config.yaml
n_experts: 20
experts_per_token: 1
d_shared_expert: 192
hidden_act: "geglu"
train_tokens: 593000000
Below are experts of layer 2 (counted from 0) of a mixture-of-experts language model. Rows are named router (the router's row for the expert), gate (a neuron's input weights, with its number), up (a neuron's input weights, with its number) and show model dimensions 256-383. Each number is 500 + 25 x the weight over its row's rms, rounded and kept within 0 to 999. Numbers have three digits each.
Before each expert's rows: a language model's description of what the expert responds to; "comes after" lists some tokens at least twice as common just before its tokens as in all text. This comes from a sample of Wikipedia text that the model never trained on. Tokens count by the router's weight.

# expert 13
Description: Commas and list dashes
comes after: "\n", ")\n", ".\n", "1", "==\n", ";\n"
router:524500527433508488464493508466465511493512522499515484468518507531534532516533533498431532520478539496514523549463506453514482450493476538487515509487521533512533463457523491503514517480494482466485519506530482516524471479509523475497498502556472492498515505478521481475531507489510519509468463519479513549515518534535547508501477513515479467523514507543501482487529493499528524503468
gate0:450524440510520471526484473494484526456481520525524531466497512494494500521498494488508519508521519505553489460496505491495524530521506466453491483463513515507478487480492499471478492487492521513523517486468442523532445496499522538499504483509492493548510507532493490480506484547513477497483480519485488493495493482478478508481489516499490521501502524456461495511504464512535504480493
up0:493485523495501532519474500482505499515492471520516492505487496548465538474503497539468494528512531497469486507523504564459548462538543475501503534546521474499537502542526503543523536525524500524499477474492517518475473511470486488512513495518469483506499483537538529487499480494537500510518484495475515451516463470519490500508519487528512506531542481488515514501477524452533509491487
gate1:503508466487526522525523511534449516475522516511530536513480484511519511505538537530492484500472467516518485516540521500500487503514481482496514470518529509508442478543514541534539476464508422466476482530506504486480477485520491487488535541496500498475483529487470497518507498491461511480493475530493507545480503513497524540515439538495532440505503517484508490495490486510504486499491
up1:501526530491503499493503505533518478473521512478494489530562453515517507488517500539484538544481507494515505528492486549490521513534460496511498557495492543515525498414539522499490483516495534510501499518471493536493499478528480513526482517496501480513511496446474504510549488456520505436504483545510470534490511484486487490528524520468497415516497508481522491490449438534512524473496
gate2:513495485507552524485555449514522511496460505488493496540493467513533493508536476529513491529486482520523469464522500465481462535477491536441461526518534462507510438484509497502487503519476543474509494458528487481501551477517489490536468516549519471530507509480524515516490486509517517513473477544524532481518524481493493512499474512512471451511516519480545512505534473530454498506468
up2:479524485516569532490491467487504513500471498514475487482448493473530476485452514496529505468516505459522488470450481507523485493458461488513510487518525492566478497502524510479491475500515536461473465474521505497501539493496524509545504483556520469550437501483481523502468495498497487476461478525514495518516506480470425456516484466512482457501489504516492551511524470534486516511426

# expert 15
Description: Conjunctions and heading markers
comes after: ".\n\n", ",", " and", " |\n\n", "==", "\n\n"
router:511499522481504491504482520503481437513491501522495478480484522477501507497522525502486525523496521503504502522440552485509522514536481506501520500471544523461528460522514512530498505509478478494517517513538474498456494472536492462509533487522455500471541517488529496459515559462500474466462493490488557505501534548474489482489467530508459535509508495543502457451500478465543485507488
gate0:512490531486504474535496550505493479501486455518499477493522557464495496492508490498534479501492487491485501561527504466465521506484544491508491491510483555501493453488534510490521469489460494495528511494527500456503450480507487455508466481513476439502572494452550520495496507512486512479529515491509504502476501515502508491485467494532505486516529516504500527482528489528497484514477
up0:472494536462568508476509496533538508506495516482487498467491521517522480547554530492495513471483528480479510503478511506555502463488507486466534494470529490523489494479460497471518492507527522486518496495517510540497568484493509497494554485530499515520489481497476496506509487528509471539482495478496497502504504512512505485539528516491478512493475500494520444545516523477525498479495
gate1:532523528514472494546518510497524503490505490533515476512528492524512490432445505516533472528516513519523504503507476551512474544519496510474500504472497511581466470557502487521548495486480476471484493503470526491540474512509470509541517514547508534537439505530532514500476488529512455467547496529507478533513492509519457493512485520522474495461480510544486490505491489513528518515455
up1:475468520508479486493537477528507528517457490517517479531510526478468532519499488435475570441541501477536493480465478485481535440497547466527500516528503471523495538476497506506476510489558526508509480531509477553526525482502515525452464486485496491468522533477463464464472492485491450506459507553505545451495513499556553516502468467479487513486465506500514525487532512461472504492501
gate2:483489492522513472498487512474555469497479521509488488466476528469484505495497485493521556507556529527468515485541519505521481496522500514486465478503513432485547484509515513467565516497508454544487493533510504503531531485476516511499476528474520476515502523536503483511517486510469496495487503500495490545473473542504524514497529521483491475463529530489497541516498492530493454518534
up2:506506464495492481479506504514437497485514502487474498468502538494560514535536501519505495536474495550502514486541498508532490457493493510481487522458555511482488480475501477507519484508545461468498491465474502500469512560486506459504505525484502461495494480511474473497525512532470507489502531471489467513505512496489499483489504509509496471525542505495528503541459509550531466488482

# expert 9
Description: Prepositions of, for
comes after: " of", " for", " University", " one", " part", " List"
router:516495514499489488473509495476442520481481520490516486477519494498491521580588509498493539504519523488488466547472482480494536502554500513519517505546499538498586483487538508521497468481494466513518499532498505474506504483504511494518502504521466505495546472525491503446514529453508458491487452453492504510508530508514489508481478514463505520488516501508521480506515492528494500475496
gate0:478528504526525474512467478459481513514523513528470495536481527487537457496527500527457515488510514487505500506482525512495497510501465544492516486487479531490482447508467527482536497491534501541536479496499496501487529494531519460468535467453457495501510447467524518493542476548468475509503490508497451528507485537572517434507524538496504557487513473481494522502497518451528480493505
up0:491507489504482508494519502507487507474564486483476527482497536506485480489491516508453461487496521507507460510505509514506517514496486498510498531515511494482459515494490439530488530539502496485496473463540462451461529515518460535520510515512536514447468550528503472548503461510497505496456525492490472456548496515498500480484550527489483482489476478444465508524498473515512476520508
gate1:507513474527504502491479490491535522538533513471515522515493485459549459472494506522470559476518429489519480483497439473484505455471484528479551476492492470531517531521453529485507511517512487498463483521490500474532477506479490507457492474502481530530539492481506506459481489527509537487535469538540487533511485506505545526530502547510491494490535516512529490483530486487553488517536
up1:528524478478499505501463466472516514541478481523481492497516454493454497520499497478521543549472477492469514513487476528502520531501501478476498541494510509477465514508530488489490485470500532522480501458459472479527525484504509454546492568547519514509486486539550500525503490514486507530444507463517493511504548515476474497475472478442474505471500504540554517516476535504445533484413
gate2:520515499510543497520497523507507541533447520511517516510500473494495505506517493490485483468519505505524468450505534472487498460514503533482496490512481505520513464484505453505509553525485486465485492544471494508509479502504470529481458549539483480499513498510525501462504489513527497494482530533491511505492454496536498531478495537513494522480526466487527514504501530504544474468510
up2:514494490516516548497499468499460503493504529468490515546506501479488508474489482515490453508503502529476504485494555425542513474498499441485483501468523493501493504535514506509525519483517486493493504541508465507515455495491514511483530525531503472490476494483495510501476487480505472472448510487483468524517520473487529502490502451524532539484515473469483502531488530511520510486497